{
  "n_layer": 12,
  "d_model": 256,
  "n_experts": 8,
  "experts_per_token": 2,
  "d_expert": 208,
  "d_shared_expert": 192,
  "activation": "relu",
  "moe_layers": [1, 2, 3, 4, 5, 6, 7, 8, 9, 10, 11],
  "router_score": "softmax",
  "normalize_top_k": false,
  "routed_scale": 2.0,
  "balance_loss": 0.00287,
  "balance_bias": false,
  "init_std_router": 0.00821,
  "lr_router": 0.000547,
  "vocab_size": 9624,
  "norm": "rmsnorm",
  "norm_eps": 1e-06,
  "tie_embeddings": "early",
  "optimizer": "adamw",
  "lr": 0.00135,
  "beta1": 0.95,
  "beta2": 0.98,
  "grad_clip": 0.5,
  "batch_tokens": [32768, 65536, 131072],
  "seq_len": 1024,
  "train_tokens": 546100000,
  "steps": 8367,
  "dataset": "wikipedia_en"
}
Below are experts of layer 5 (counted from 0) of a mixture-of-experts language model. Rows are named router (the router's row for the expert), up (a neuron's input weights, with its number) and show model dimensions 224-255. Each number is 50 + 12 x the weight over its row's rms, rounded and kept within 0 to 99.
Before each expert's rows: "comes after" lists some tokens at least twice as common just before its tokens as in all text. This comes from a sample of Wikipedia text that the model never trained on. Tokens count by the router's weight.

# expert 7
comes after: "\n", " ", ")", "\"", "s", "%"
router:54 63 53 49 72 45 38 64 42 40 37 60 47 43 57 42 52 74 39 46 71 52 36 63 59 45 52 26 35 56 49 33
up0:36 46 49 71 56 59 75 62 49 46 77 69 26 39 24 42 55 28 57 47 66 75 65 47 40 40 50 39 60 39 56 50
up1:40 55 57 46 52 64 41 48 93 48 67 59 53 48 56 44 44 55 46 56 60 41 48 48 51 62 26 54 53 51 36 53
up2:47 23 51 60 53 53 57 28 58 63 91 24 62 50 39 57 58 37 66 50 51 72 52 44 44 48 59 45 35 42 59 53
up3:54 44 53 64 50 49 39 41 57 36 65 25 78 48 74 57 68 67 59 55 52 59 44 33 41 39 52 35 41 23 27 57
up4:52 58 26 43 55 55 62 75 52 48 50 43 43 51 39 56 56 50 48 32 57 68 60 54 25 52 70 56 26 64 47 55
up5:51 52 24 60 48 63 59 57 45 74 73 57 40 51 67 49 40 50 51 45 58 40 45 47 53 48 53 64 35 50 37 64
up6:47 44 45 63 47 47 48 50 47 44 73 23 71 37 86 67 45 60 86 38 56 43 66 53 42 48 61 58 41 70 54 61
up7:44 53 26 66 55 54 43 53 56 49 53 40 58 70 43 75 58 46 37 31 68 49 55 50 40 74 51 58 42 44 59 55
up8:51 42 44 44 51 30 48 46 59 42 43 34 46 52 58 57 43 57 54 55 40 38 53 38 65 44 67 62 39 40 50 48
up9:42 63 48 52 17 47 44 46 48 52 35 15 55 41 73 45 48 65 55 60 41 71 55 65 42 46 29 54 57 54 50 59
up10:39 50 41 57 48 37 22 44 55 42 45 44 73 43 46 40 45 68 42 86 30 64 45 36 44 51 48 44 50 46 47 56
up11:45 56 46 52 33 38 60 34 80 52 46 46 53 31 63 49 64 57 59 49 60 36 67 33 47 31 39 29 47 50 55 64
up12:54 50 31 43 57 66 52 66 60 49 74 33 67 35 47 36 53 77 44 43 51 23 36 30 57 35 56 53 59 62 52 53
up13:53 45 64 48 56 43 31 63 55 82 67 24 55 56 66 36 41 61 51 60 60 31 33 48 57 55 56 50 39 54 47 53
up14:48 64 35 55 46 55 45 76 68 41 73 58 61 45 50 44 45 49 41 40 74 70 51 50 51 40 51 66 43 63 33 54
up15:33 49 37 39 51 52 33 44 64 49 70 56 53 41 49 46 67 55 61 39 35 71 51 66 50 59 59 64 40 66 44 55
up16:47 67 47 56 48 32 49 26 44 32 57 59 65 48 38 59 45 44 64 46 46 44 46 50 56 41 62 45 30 60 35 57
up17:40 54 35 39 45 43 48 54 64 53 41 42 80 40 65 39 60 70 51 65 37 47 60 70 35 63 43 52 50 60 47 63
up18:61 60 25 43 56 81 41 77 57 55 54 35 48 36 57 47 52 48 48 49 74 27 55 50 31 61 70 59 54 51 65 55
up19:60 49 42 34 59 54 41 61 78 77 64 39 56 56 59 25 61 51 50 39 42 55 77 51 56 51 62 49 45 44 53 41
up20:27 51 44 52 33 46 69 62 64 58 78 47 51 47 32 62 53 40 64 52 61 25 63 37 49 43 64 44 53 53 54 56
up21:42 42 37 54 51 67 55 54 49 63 58 29 72 44 33 26 44 62 35 47 45 51 50 34 41 41 61 61 58 55 55 68
up22:45 58 37 38 47 57 51 68 33 47 43 68 44 58 37 53 86 30 50 65 73 50 40 62 44 45 41 47 48 46 53 52
up23:54 66 39 68 39 38 50 67 58 36 73 50 39 47 35 49 56 47 36 68 53 44 61 42 46 67 64 73 54 62 52 51
up24:64 47 48 56 54 54 33 57 66 37 62 45 40 51 36 52 65 41 39 66 50 47 26 38 26 46 66 41 46 36 60 48
up25:42 67 56 38 56 54 36 58 35 54 63 49 47 41 54 43 73 41 37 51 56 28 32 45 33 32 46 43 66 36 55 53
up26:44 59 56 47 40 46 46 71 52 44 45 41 82 51 60 58 62 79 60 71 62 67 48 37 24 59 46 75 59 53 40 53
up27:50 53 28 64 42 37 72 58 44 47 47 47 54 54 17 44 51 56 59 57 66 51 38 44 44 47 42 46 34 63 34 64
up28:35 69 50 61 44 58 36 65 54 65 65 28 41 57 59 41 49 48 35 67 72 37 50 53 49 56 68 56 57 55 50 49
up29:44 49 34 56 49 51 49 70 71 50 57 40 75 48 65 61 70 42 60 40 81 93 49 57 19 43 61 60 39 50 62 55
up30:66 63 47 59 57 67 45 60 55 57 48 23 44 46 57 44 53 54 54 40 61 38 41 40 44 30 74 51 40 46 63 52
up31:30 49 46 60 47 55 38 68 60 44 56 45 53 37 60 45 53 57 49 68 65 32 44 31 59 60 60 46 39 58 30 59
up32:56 48 19 46 46 59 52 79 53 33 69 27 64 57 73 45 52 51 34 29 63 55 52 43 45 59 26 84 53 66 49 56
up33:60 41 51 46 54 62 47 90 66 63 57 44 68 41 42 61 61 53 56 45 55 71 60 49 33 48 61 81 42 56 37 40
up34:61 26 44 34 56 54 52 56 65 45 89 34 63 45 56 62 56 43 49 74 54 61 45 50 54 46 64 29 53 45 49 46
up35:27 53 50 44 57 50 49 37 40 49 78 55 55 60 33 72 50 39 53 83 72 53 47 66 45 59 44 53 41 49 21 48
up36:47 61 49 71 59 54 47 84 36 56 49 39 60 52 32 53 40 40 56 46 55 28 47 51 31 44 64 50 37 62 62 51
up37:38 58 46 54 46 44 19 60 49 60 42 49 42 45 62 24 43 64 50 36 44 50 51 47 65 35 32 56 55 52 42 58
up38:55 48 54 47 55 44 40 62 67 59 70 47 47 51 51 63 49 58 57 29 63 63 45 43 37 48 51 42 28 44 36 43
up39:48 39 11 48 49 72 24 53 60 46 49 39 40 55 69 74 73 41 71 40 52 48 57 39 55 55 64 51 39 34 33 64
up40:61 43 46 48 60 50 31 61 63 47 61 71 57 38 40 45 47 55 75 30 54 61 68 63 43 43 37 58 46 28 27 52
up41:54 58 55 67 51 54 47 64 44 32 74 48 34 54 24 52 47 32 49 59 51 49 43 39 45 40 35 46 40 53 61 49
up42:58 54 42 54 45 72 52 56 57 58 62 66 26 56 57 54 63 56 53 61 67 56 55 64 44 52 23 61 37 75 56 70
up43:48 50 38 65 32 55 52 57 66 48 58 30 54 37 68 39 71 53 43 44 27 42 68 58 60 55 43 60 54 65 48 53
up44:37 61 47 52 42 38 55 53 71 35 46 39 87 57 71 51 57 54 58 61 51 69 50 38 47 50 66 49 50 43 44 58
up45:62 41 42 42 50 62 46 74 50 52 57 35 62 36 43 51 58 43 45 57 47 28 76 84 40 46 61 51 50 50 37 50
up46:48 49 50 37 51 63 39 57 40 58 56 47 50 58 53 51 58 61 75 40 39 62 47 48 59 43 64 51 50 35 34 46
up47:30 41 56 27 46 45 35 52 76 70 59 32 57 22 69 58 37 58 50 55 55 48 27 58 57 34 26 30 52 45 51 54
up48:38 44 43 53 35 63 53 56 42 35 76 34 32 58 40 42 50 53 62 49 48 31 49 64 62 50 55 58 52 49 53 52
up49:45 54 51 31 54 46 65 60 40 16 50 49 52 55 31 67 62 55 49 66 45 47 63 56 66 57 35 43 45 40 43 47
up50:53 52 48 39 50 51 54 49 50 64 66 39 77 63 56 53 63 38 50 55 39 67 79 65 52 44 50 40 60 41 11 49
up51:35 64 19 56 43 54 45 48 33 36 55 13 70 40 55 47 54 36 45 74 66 45 48 53 58 57 60 60 47 28 52 73
up52:62 50 61 61 15 50 66 74 59 66 56 34 62 39 63 56 52 60 64 80 55 33 31 45 60 51 65 55 39 70 32 68
up53:50 55 37 29 43 49 52 58 44 55 58 59 67 45 44 55 71 41 50 35 52 35 77 55 64 62 36 42 54 38 46 57
up54:45 51 62 59 43 54 43 54 54 55 50 50 56 40 17 44 59 73 59 74 44 91 60 59 58 47 44 70 54 32 45 47
up55:36 59 50 51 63 47 40 49 52 59 55 47 30 60 33 50 49 39 66 63 60 35 45 58 67 56 51 38 55 34 51 51
up56:60 44 54 43 47 50 52 77 40 38 54 49 48 61 38 46 54 74 57 49 58 64 40 54 52 65 62 68 69 50 61 49
up57:56 51 50 60 53 46 43 59 47 46 44 60 52 44 38 48 66 66 48 55 73 80 41 46 46 43 43 44 33 35 53 60
up58:61 49 64 68 46 55 36 57 36 64 39 55 48 55 48 52 76 69 54 44 53 60 44 40 23 70 53 52 73 49 26 49
up59:37 61 67 58 17 43 40 75 57 63 42 63 65 56 43 48 78 55 40 66 56 37 76 35 45 52 25 39 21 46 59 68
up60:39 56 39 51 48 67 53 42 41 52 55 28 38 63 70 58 66 38 41 59 51 61 75 49 51 57 46 46 59 48 39 58
up61:50 62 19 54 51 63 72 48 44 43 41 56 45 44 41 84 73 35 50 45 36 54 58 56 47 55 43 44 51 44 49 53
up62:50 43 46 51 34 55 29 43 71 85 64 47 25 50 68 51 52 62 67 60 54 49 66 49 58 56 49 49 47 33 43 56
up63:41 54 58 56 50 52 59 18 79 37 47 65 44 48 64 48 51 80 52 51 78 51 51 40 52 61 28 37 52 43 68 49
up64:54 54 54 49 52 54 46 61 55 46 66 39 59 45 43 59 46 56 50 81 60 63 58 57 47 40 58 55 54 41 71 45
up65:64 55 62 33 54 64 61 48 49 59 51 50 48 50 59 40 71 62 51 47 37 74 47 41 31 61 67 49 54 60 33 49

# expert 2
comes after: " |", " was", " (", " is", " were", " are"
router:44 39 46 47 58 43 52 78 44 55 52 67 61 58 47 52 44 45 43 57 32 90 50 60 50 45 47 61 52 51 32 41
up0:37 53 54 55 67 60 49 62 44 62 72 46 71 57 31 76 73 41 44 42 49 64 58 70 33 39 72 47 51 32 45 42
up1:43 48 36 53 42 38 72 49 32 56 51 60 41 52 75 39 59 55 44 52 52 48 53 59 37 45 59 41 34 70 59 56
up2:44 52 49 56 42 48 51 42 48 69 68 50 59 54 50 73 56 51 53 69 69 61 66 36 29 55 54 67 47 48 42 64
up3:30 57 35 58 42 53 50 73 19 46 68 52 86 31 70 46 54 39 58 37 58 50 39 67 47 39 54 52 50 44 09 66
up4:47 61 39 71 48 74 39 53 39 59 57 52 69 49 59 60 63 60 56 77 35 74 48 67 41 59 68 56 36 27 49 75
up5:55 54 41 26 55 36 50 64 66 68 60 39 59 62 33 57 64 43 32 86 54 65 42 62 40 59 68 57 42 36 51 53
up6:27 33 64 34 43 61 61 48 56 66 49 52 52 56 53 69 54 44 59 66 74 47 69 57 52 61 39 51 20 38 40 59
up7:46 43 48 46 49 45 32 46 46 51 66 45 70 60 42 29 70 36 36 48 30 15 35 47 42 45 60 39 39 53 70 54
up8:61 51 40 59 44 23 51 81 56 61 52 48 38 51 34 53 54 47 43 39 66 32 66 47 47 49 54 46 54 49 67 51
up9:56 62 42 40 46 47 49 54 77 39 65 24 38 53 59 54 60 31 55 51 63 46 59 41 49 45 58 45 47 45 40 48
up10:22 55 36 65 55 47 54 56 62 50 25 48 37 52 50 36 44 58 55 70 74 46 48 43 50 61 57 50 53 30 54 47
up11:39 54 34 48 58 62 53 55 39 53 88 32 58 56 34 59 67 33 37 33 53 53 73 52 43 36 60 47 48 45 56 51
up12:27 50 19 35 61 52 52 46 59 55 48 40 38 30 72 42 49 61 39 58 64 47 36 67 51 73 55 52 44 53 63 46
up13:58 38 40 54 48 54 64 69 41 41 38 53 54 35 31 58 80 35 47 60 67 36 45 44 18 43 56 53 53 61 63 55
up14:49 50 35 53 46 43 59 70 60 81 66 61 49 55 43 58 57 38 51 65 69 55 33 57 46 57 59 37 40 61 54 46
up15:32 61 40 35 55 76 46 54 67 47 39 34 58 53 35 57 67 58 36 65 56 69 51 55 42 57 60 66 42 52 54 67
up16:38 60 23 50 30 27 64 45 44 38 40 50 38 47 34 51 48 67 39 62 65 49 38 53 38 68 48 48 61 53 51 62
up17:43 43 39 38 55 42 44 98 42 43 44 53 60 59 51 38 45 46 45 57 39 38 44 52 68 64 47 52 47 50 53 60
up18:44 52 40 59 37 08 36 51 57 46 39 36 50 38 42 62 37 53 49 67 37 39 24 49 56 54 41 37 57 26 56 36
up19:53 42 36 48 59 57 38 45 42 73 67 24 64 38 37 49 59 39 44 56 53 60 30 59 52 38 52 36 52 40 11 46
up20:35 59 46 76 49 53 68 66 29 53 53 36 56 36 58 44 50 67 84 56 65 45 45 52 58 46 59 59 64 42 49 45
up21:45 45 33 52 31 50 50 64 44 65 60 49 56 53 49 57 53 49 36 53 46 53 67 47 63 56 49 45 43 39 48 47
up22:42 67 41 59 43 40 43 72 24 45 45 47 53 51 37 54 63 63 60 51 53 58 54 33 52 30 32 49 53 29 53 58
up23:39 51 24 75 44 60 38 64 51 39 39 57 54 19 70 40 65 66 54 52 48 37 52 58 36 71 54 45 28 53 69 54
up24:54 61 63 47 52 44 40 70 64 63 50 62 57 58 61 41 49 79 36 57 81 19 46 50 54 38 48 39 46 36 51 58
up25:57 44 43 53 44 42 53 54 55 64 46 61 33 49 38 44 39 54 59 53 52 54 44 53 49 65 50 58 53 43 32 49
up26:57 49 34 73 40 35 51 49 57 57 61 59 53 55 51 66 52 54 41 70 54 37 37 46 45 58 58 55 44 64 53 44
up27:53 38 33 67 50 55 55 62 65 43 53 62 42 37 64 54 60 78 36 45 49 41 50 60 58 54 54 36 61 52 57 51
up28:60 59 50 46 52 71 43 70 38 63 69 36 30 42 26 60 59 46 37 49 55 55 55 44 35 38 60 42 48 45 50 53
up29:43 44 47 32 49 55 38 67 70 46 31 35 42 32 58 49 58 51 69 74 48 50 38 86 44 49 72 45 24 33 56 59
up30:40 40 66 28 44 50 45 69 62 57 46 45 66 53 42 33 78 46 45 54 49 34 72 66 45 52 59 55 30 57 63 49
up31:55 40 49 37 54 47 43 55 79 54 56 46 74 52 49 65 73 41 85 56 36 61 77 29 34 52 58 66 27 33 31 72
up32:56 52 33 66 55 57 36 78 36 66 48 55 66 58 29 37 65 69 50 78 50 36 61 54 32 77 47 58 56 56 60 50
up33:57 59 31 42 57 61 54 59 45 32 70 56 79 42 59 51 68 47 63 47 53 45 56 55 44 42 66 58 64 52 41 47
up34:41 45 58 60 32 54 39 53 47 54 35 35 68 50 54 40 68 92 59 51 49 34 66 33 48 32 53 45 35 46 53 78
up35:63 46 38 84 46 42 28 50 25 61 67 54 61 45 40 76 49 58 45 56 34 45 62 42 47 51 58 47 73 38 31 63
up36:44 52 55 43 54 42 45 58 50 65 76 47 62 36 59 31 73 28 61 63 57 52 47 40 15 48 64 49 63 41 40 51
up37:27 72 46 58 33 48 65 61 50 19 46 38 66 59 46 50 53 70 39 46 48 78 44 44 51 40 38 43 41 33 37 47
up38:62 35 56 66 52 55 35 67 50 51 65 48 41 39 40 48 50 27 66 32 49 45 48 46 51 72 45 40 58 38 63 77
up39:50 47 57 42 60 39 52 67 65 35 70 54 46 55 43 35 62 45 45 55 52 28 28 48 38 50 42 19 65 48 84 48
up40:45 54 38 43 45 56 42 71 51 46 46 48 52 41 65 54 51 60 47 52 59 28 55 47 44 52 27 53 32 39 66 61
up41:42 42 47 55 49 41 35 48 56 68 53 53 48 43 49 29 67 36 46 35 58 59 55 73 42 40 71 63 54 61 49 52
up42:42 38 53 40 36 46 42 55 49 63 49 27 40 63 86 65 61 33 58 57 52 46 43 56 34 37 38 31 43 39 50 47
up43:36 44 37 52 55 46 53 51 58 60 65 34 47 41 58 64 50 56 53 77 58 44 57 57 22 46 54 50 49 49 41 59
up44:63 62 23 67 51 44 49 80 48 51 49 45 45 41 62 51 63 56 65 51 44 68 75 55 44 56 51 59 49 56 48 63
up45:72 53 62 74 59 39 38 55 38 58 38 58 59 41 64 39 46 58 41 42 45 38 97 75 56 42 41 41 52 44 63 56
up46:46 62 38 34 37 47 29 55 20 66 54 48 56 38 59 57 42 53 47 61 63 43 40 31 59 50 75 46 38 57 33 56
up47:25 47 42 49 48 51 67 57 33 38 62 52 58 54 33 57 88 40 61 37 42 55 67 41 51 52 72 59 39 41 29 55
up48:56 55 30 43 60 39 45 77 41 42 41 47 75 49 40 56 53 45 28 42 56 58 67 45 61 58 51 68 42 39 35 49
up49:58 53 25 45 49 47 42 63 45 58 53 32 84 50 65 57 66 39 49 54 47 53 67 51 63 35 88 64 30 29 40 57
up50:18 58 46 39 46 41 52 79 23 41 69 45 48 31 40 51 68 37 70 62 51 41 56 69 51 53 70 51 54 29 53 73
up51:37 45 38 35 66 59 50 38 57 60 40 60 63 46 35 52 57 60 53 67 65 63 60 48 62 56 79 35 47 52 63 39
up52:40 67 41 56 57 70 68 52 38 55 61 05 32 40 53 62 88 24 54 24 71 41 50 56 39 63 50 49 53 37 31 59
up53:44 48 72 40 42 74 25 43 68 91 79 49 68 29 49 45 75 54 45 37 48 66 33 74 48 49 39 64 54 57 53 62
up54:55 52 46 58 61 38 33 40 28 35 59 65 36 41 32 49 65 55 38 69 59 55 37 60 32 67 38 35 59 57 50 48
up55:42 43 49 43 46 28 35 45 52 44 54 48 60 42 56 44 48 44 55 92 76 41 57 45 35 61 54 49 50 39 63 49
up56:42 58 37 78 45 48 65 33 37 62 54 31 43 43 51 65 51 51 54 40 72 27 40 42 52 47 39 40 51 55 68 67
up57:35 44 52 60 35 62 53 42 50 52 53 35 30 29 56 53 59 55 45 43 60 57 49 60 34 63 33 34 47 56 47 59
up58:61 67 35 39 50 61 50 55 58 52 58 50 23 41 55 55 48 50 57 33 45 52 51 40 28 37 65 53 42 54 52 43
up59:58 57 46 18 64 48 48 50 47 67 54 44 48 53 39 53 48 54 65 59 46 53 55 57 41 44 24 40 59 48 31 57
up60:58 65 42 44 48 49 49 66 61 59 50 24 39 57 84 50 64 63 55 42 59 61 60 48 49 57 62 42 29 49 48 51
up61:59 64 27 41 44 67 29 46 53 61 44 39 47 40 71 57 66 59 54 41 54 45 33 46 47 55 65 32 41 41 27 43
up62:29 68 36 41 55 58 25 41 57 55 32 33 50 43 56 48 73 38 46 46 56 37 73 41 56 50 55 50 59 57 39 58
up63:48 54 48 65 58 68 51 42 46 52 48 45 50 33 75 39 71 60 48 52 45 44 47 54 56 58 41 29 64 52 61 48
up64:51 61 33 64 55 53 56 42 54 47 40 39 62 47 55 52 59 53 37 60 86 45 46 51 30 63 48 43 37 58 67 65
up65:32 53 48 68 39 49 46 62 56 69 68 49 40 40 67 54 54 63 56 67 59 52 57 59 49 52 62 55 44 58 36 46

# expert 0
comes after: " |", "–", " 0", " 1", ";", " 3"
router:46 44 18 48 63 57 53 57 58 33 57 57 71 53 45 50 46 44 46 41 38 36 48 46 59 67 42 65 64 24 51 50
up0:54 51 48 51 65 38 73 58 46 86 46 57 63 52 36 75 53 48 43 37 65 65 36 49 58 64 38 38 54 52 54 50
up1:66 57 64 55 50 76 36 62 41 52 47 45 22 50 33 44 69 72 41 64 42 76 57 42 51 54 60 51 40 81 53 61
up2:57 51 58 47 54 57 50 52 51 47 65 36 56 41 66 47 61 47 40 60 74 36 79 67 38 54 77 67 40 63 49 64
up3:59 57 33 51 19 48 42 68 56 48 59 35 63 47 48 55 52 48 50 67 77 18 58 42 46 45 27 60 46 52 46 53
up4:70 47 30 72 41 52 59 47 37 54 65 52 55 53 43 81 47 56 57 69 55 59 65 45 50 53 49 59 34 46 44 49
up5:49 58 72 36 40 55 36 55 29 41 53 65 42 63 44 59 50 65 38 60 41 63 37 45 26 56 56 34 54 61 59 47
up6:50 64 40 50 62 76 67 69 54 67 58 40 34 43 66 56 58 36 37 71 62 41 60 51 61 52 49 63 31 67 54 49
up7:61 45 45 53 60 34 41 62 58 40 57 34 43 49 57 51 55 63 72 54 60 64 54 55 45 20 45 49 54 30 47 45
up8:54 55 65 59 38 56 38 49 38 60 42 61 40 55 49 40 44 81 45 60 38 66 57 33 53 42 42 61 37 53 27 46
up9:52 66 50 46 48 47 22 48 48 50 52 50 52 48 65 41 64 72 53 43 50 21 28 41 45 48 21 40 59 37 48 39
up10:48 41 57 46 46 50 31 47 49 43 41 36 56 44 45 55 58 53 63 67 61 37 60 44 58 50 49 58 33 29 43 49
up11:34 55 36 57 29 55 35 47 47 45 49 45 51 52 41 46 58 54 42 57 52 28 68 48 64 59 38 57 64 60 70 49
up12:62 56 48 55 42 60 42 37 57 45 61 52 47 48 63 42 61 62 42 65 67 41 55 62 33 33 58 53 59 63 57 42
up13:41 51 45 67 15 34 37 33 26 32 58 48 45 49 64 55 59 31 56 48 43 46 23 41 31 65 54 65 53 29 44 62
up14:57 50 59 54 53 60 55 63 50 56 55 45 60 55 34 52 66 51 51 67 61 81 37 47 65 54 52 56 42 53 25 82
up15:50 44 48 77 56 41 33 50 53 73 40 37 68 56 76 55 62 61 70 74 48 57 75 58 46 45 57 57 31 54 40 47
up16:46 49 32 59 44 67 55 57 41 50 71 57 55 54 55 69 74 39 63 77 54 47 21 70 28 57 51 63 29 25 48 65
up17:49 51 52 36 41 50 41 67 57 62 47 58 56 40 44 53 39 38 54 52 56 42 52 47 18 48 32 75 44 40 47 79
up18:32 50 39 38 37 48 53 49 51 59 54 25 48 57 61 56 55 49 60 56 56 79 26 57 24 44 58 59 39 48 50 57
up19:54 45 29 73 50 46 53 66 26 56 41 51 66 64 35 62 68 65 48 78 45 59 51 40 65 48 39 53 64 41 27 69
up20:42 37 35 43 57 29 41 38 36 56 53 37 76 39 60 68 67 45 61 35 51 43 61 46 41 47 69 64 58 38 37 70
up21:47 41 71 61 51 40 32 58 34 63 49 32 60 33 77 30 47 53 48 48 67 59 45 57 49 53 63 60 46 38 37 61
up22:32 39 45 45 52 55 56 67 47 25 51 52 62 45 56 77 50 38 50 58 67 55 43 63 44 52 35 63 45 36 44 62
up23:44 46 52 50 51 53 47 39 37 50 53 45 71 40 33 47 30 42 48 62 45 60 58 41 53 55 36 58 22 44 66 49
up24:40 48 66 41 38 55 63 52 58 42 62 49 54 47 36 60 62 53 39 47 52 53 48 55 53 50 58 47 40 44 44 55
up25:52 62 66 48 54 65 36 57 39 43 32 60 53 40 23 47 50 38 54 77 61 49 63 62 33 45 51 47 33 57 46 53
up26:53 65 34 68 48 64 35 83 59 42 39 56 70 56 67 58 48 54 54 38 39 50 46 57 39 58 57 51 19 44 53 82
up27:61 56 55 47 51 38 43 50 38 47 68 39 33 37 62 39 57 62 59 48 50 44 36 28 43 61 31 57 76 66 54 67
up28:49 34 59 62 40 62 55 57 35 52 45 43 74 30 49 47 74 56 65 28 62 48 30 53 26 43 47 58 34 65 46 53
up29:58 48 44 50 57 52 38 53 56 45 66 27 68 50 46 43 55 58 42 58 39 42 38 42 54 38 47 63 60 46 39 64
up30:49 63 32 40 60 46 58 60 52 39 82 38 58 51 54 74 43 55 42 43 67 40 47 45 37 58 50 52 22 34 58 52
up31:53 50 42 44 48 38 51 55 61 45 71 52 57 42 52 60 50 52 40 59 40 48 56 18 57 43 64 39 34 48 49 61
up32:55 58 46 40 61 55 36 62 50 51 32 19 25 39 42 37 56 46 49 54 51 37 73 47 36 57 46 47 32 53 40 51
up33:34 63 52 61 39 49 60 79 35 50 54 45 62 39 40 40 50 69 50 58 75 51 55 47 26 57 60 52 39 58 60 74
up34:35 51 65 55 47 47 46 38 57 35 67 40 58 44 71 52 76 40 63 51 58 66 55 44 45 57 49 57 46 29 44 55
up35:46 50 60 59 56 56 25 59 22 35 47 59 75 51 37 58 72 62 42 56 44 63 51 58 55 32 60 51 47 44 59 50
up36:43 47 36 65 34 50 36 60 45 58 71 35 51 50 48 50 47 44 68 37 37 60 41 46 43 59 63 49 53 57 49 46
up37:50 69 55 43 46 66 32 54 53 33 78 43 49 30 51 51 62 66 23 71 40 52 70 52 59 37 49 58 53 38 41 51
up38:48 53 52 49 50 47 42 77 38 49 84 58 73 48 38 51 49 46 42 67 32 57 50 45 70 47 64 36 35 48 48 66
up39:40 62 38 52 47 60 40 61 44 58 42 44 50 45 52 38 79 32 73 31 33 42 64 65 47 42 48 55 54 13 47 66
up40:40 57 40 57 43 37 25 71 38 43 31 55 45 46 37 37 59 58 50 76 46 45 59 55 54 54 48 59 24 55 50 56
up41:55 48 76 41 52 53 50 69 36 54 73 31 51 39 42 42 74 51 38 73 49 56 46 40 47 38 39 32 44 38 49 60
up42:46 51 34 41 39 37 20 70 56 76 59 46 32 56 48 74 55 44 52 70 51 46 83 35 36 47 54 57 24 37 44 73
up43:56 54 64 75 48 39 50 58 50 39 47 68 61 55 40 64 50 51 62 65 56 85 65 48 35 53 56 69 36 50 31 59
up44:49 52 45 43 49 54 54 63 51 55 69 54 38 40 57 49 55 48 61 51 97 42 51 53 25 46 74 45 60 66 41 33
up45:52 50 49 45 50 43 38 47 45 40 75 43 51 37 58 58 65 44 44 51 40 51 69 48 64 50 53 25 70 38 41 39
up46:64 48 56 75 49 62 41 57 47 37 47 51 49 44 58 44 54 53 59 52 47 47 39 71 61 47 45 67 46 62 36 52
up47:61 43 57 31 49 47 70 37 33 77 63 42 50 60 61 48 50 49 61 56 52 35 24 42 59 64 66 37 46 43 64 44
up48:49 44 43 53 67 55 51 66 48 58 61 54 60 48 60 76 59 73 54 64 46 61 36 74 64 35 95 47 41 41 45 46
up49:10 46 41 51 49 43 76 63 59 54 58 44 63 46 72 47 73 62 65 26 48 69 49 45 64 38 45 46 65 34 32 64
up50:21 55 63 43 52 52 56 62 28 49 50 40 61 48 36 32 60 42 65 58 58 52 50 59 66 54 48 19 45 41 43 53
up51:35 58 41 58 41 53 46 63 61 58 71 45 37 57 66 64 57 52 55 47 63 35 44 56 41 53 62 50 36 47 42 61
up52:52 69 38 53 60 56 28 59 55 47 41 55 52 26 63 52 39 56 82 29 45 39 28 65 44 68 50 61 56 53 50 47
up53:67 43 51 52 40 46 50 57 47 60 51 49 56 53 20 71 65 42 30 99 42 49 48 43 29 57 49 42 07 33 34 60
up54:55 53 72 58 44 45 35 40 17 58 73 51 56 42 62 57 64 34 65 51 49 39 55 50 39 37 59 36 51 51 60 58
up55:45 53 37 58 50 41 46 44 54 62 51 41 56 43 54 50 64 48 55 69 46 40 46 54 40 44 54 56 55 27 67 55
up56:35 75 63 41 33 68 51 52 58 60 51 55 82 42 73 37 52 53 51 60 53 55 52 63 20 29 79 46 53 26 65 49
up57:38 47 51 53 43 53 53 66 30 53 36 42 84 48 45 57 68 58 38 71 48 62 54 51 50 32 56 56 50 35 50 52
up58:53 51 22 61 45 67 51 60 38 47 55 33 29 58 41 47 74 56 51 52 30 43 33 53 23 50 42 37 50 69 59 61
up59:53 54 24 55 56 36 55 55 51 59 62 45 56 47 41 44 58 52 39 77 58 63 53 51 48 38 76 26 26 67 47 52
up60:56 44 47 57 66 47 43 45 35 57 44 37 59 53 35 61 64 59 52 70 38 61 40 42 57 49 42 53 50 38 43 40
up61:43 46 24 64 60 48 43 48 38 59 78 29 36 48 44 54 40 57 70 55 73 45 31 59 34 61 75 42 42 61 48 44
up62:60 58 47 51 60 29 49 53 46 39 69 36 18 46 47 36 46 43 55 64 78 49 72 58 53 49 46 52 58 66 43 35
up63:55 54 53 57 43 48 44 42 59 47 72 52 60 29 58 45 50 40 44 52 46 68 67 43 57 58 65 40 18 44 17 59
up64:57 44 39 65 49 57 44 45 53 53 61 27 41 23 74 63 53 48 55 49 67 16 49 60 48 42 66 53 49 33 53 54
up65:58 44 36 69 48 24 47 46 38 53 74 45 46 45 35 81 52 58 43 54 68 81 39 35 40 65 69 50 55 62 37 50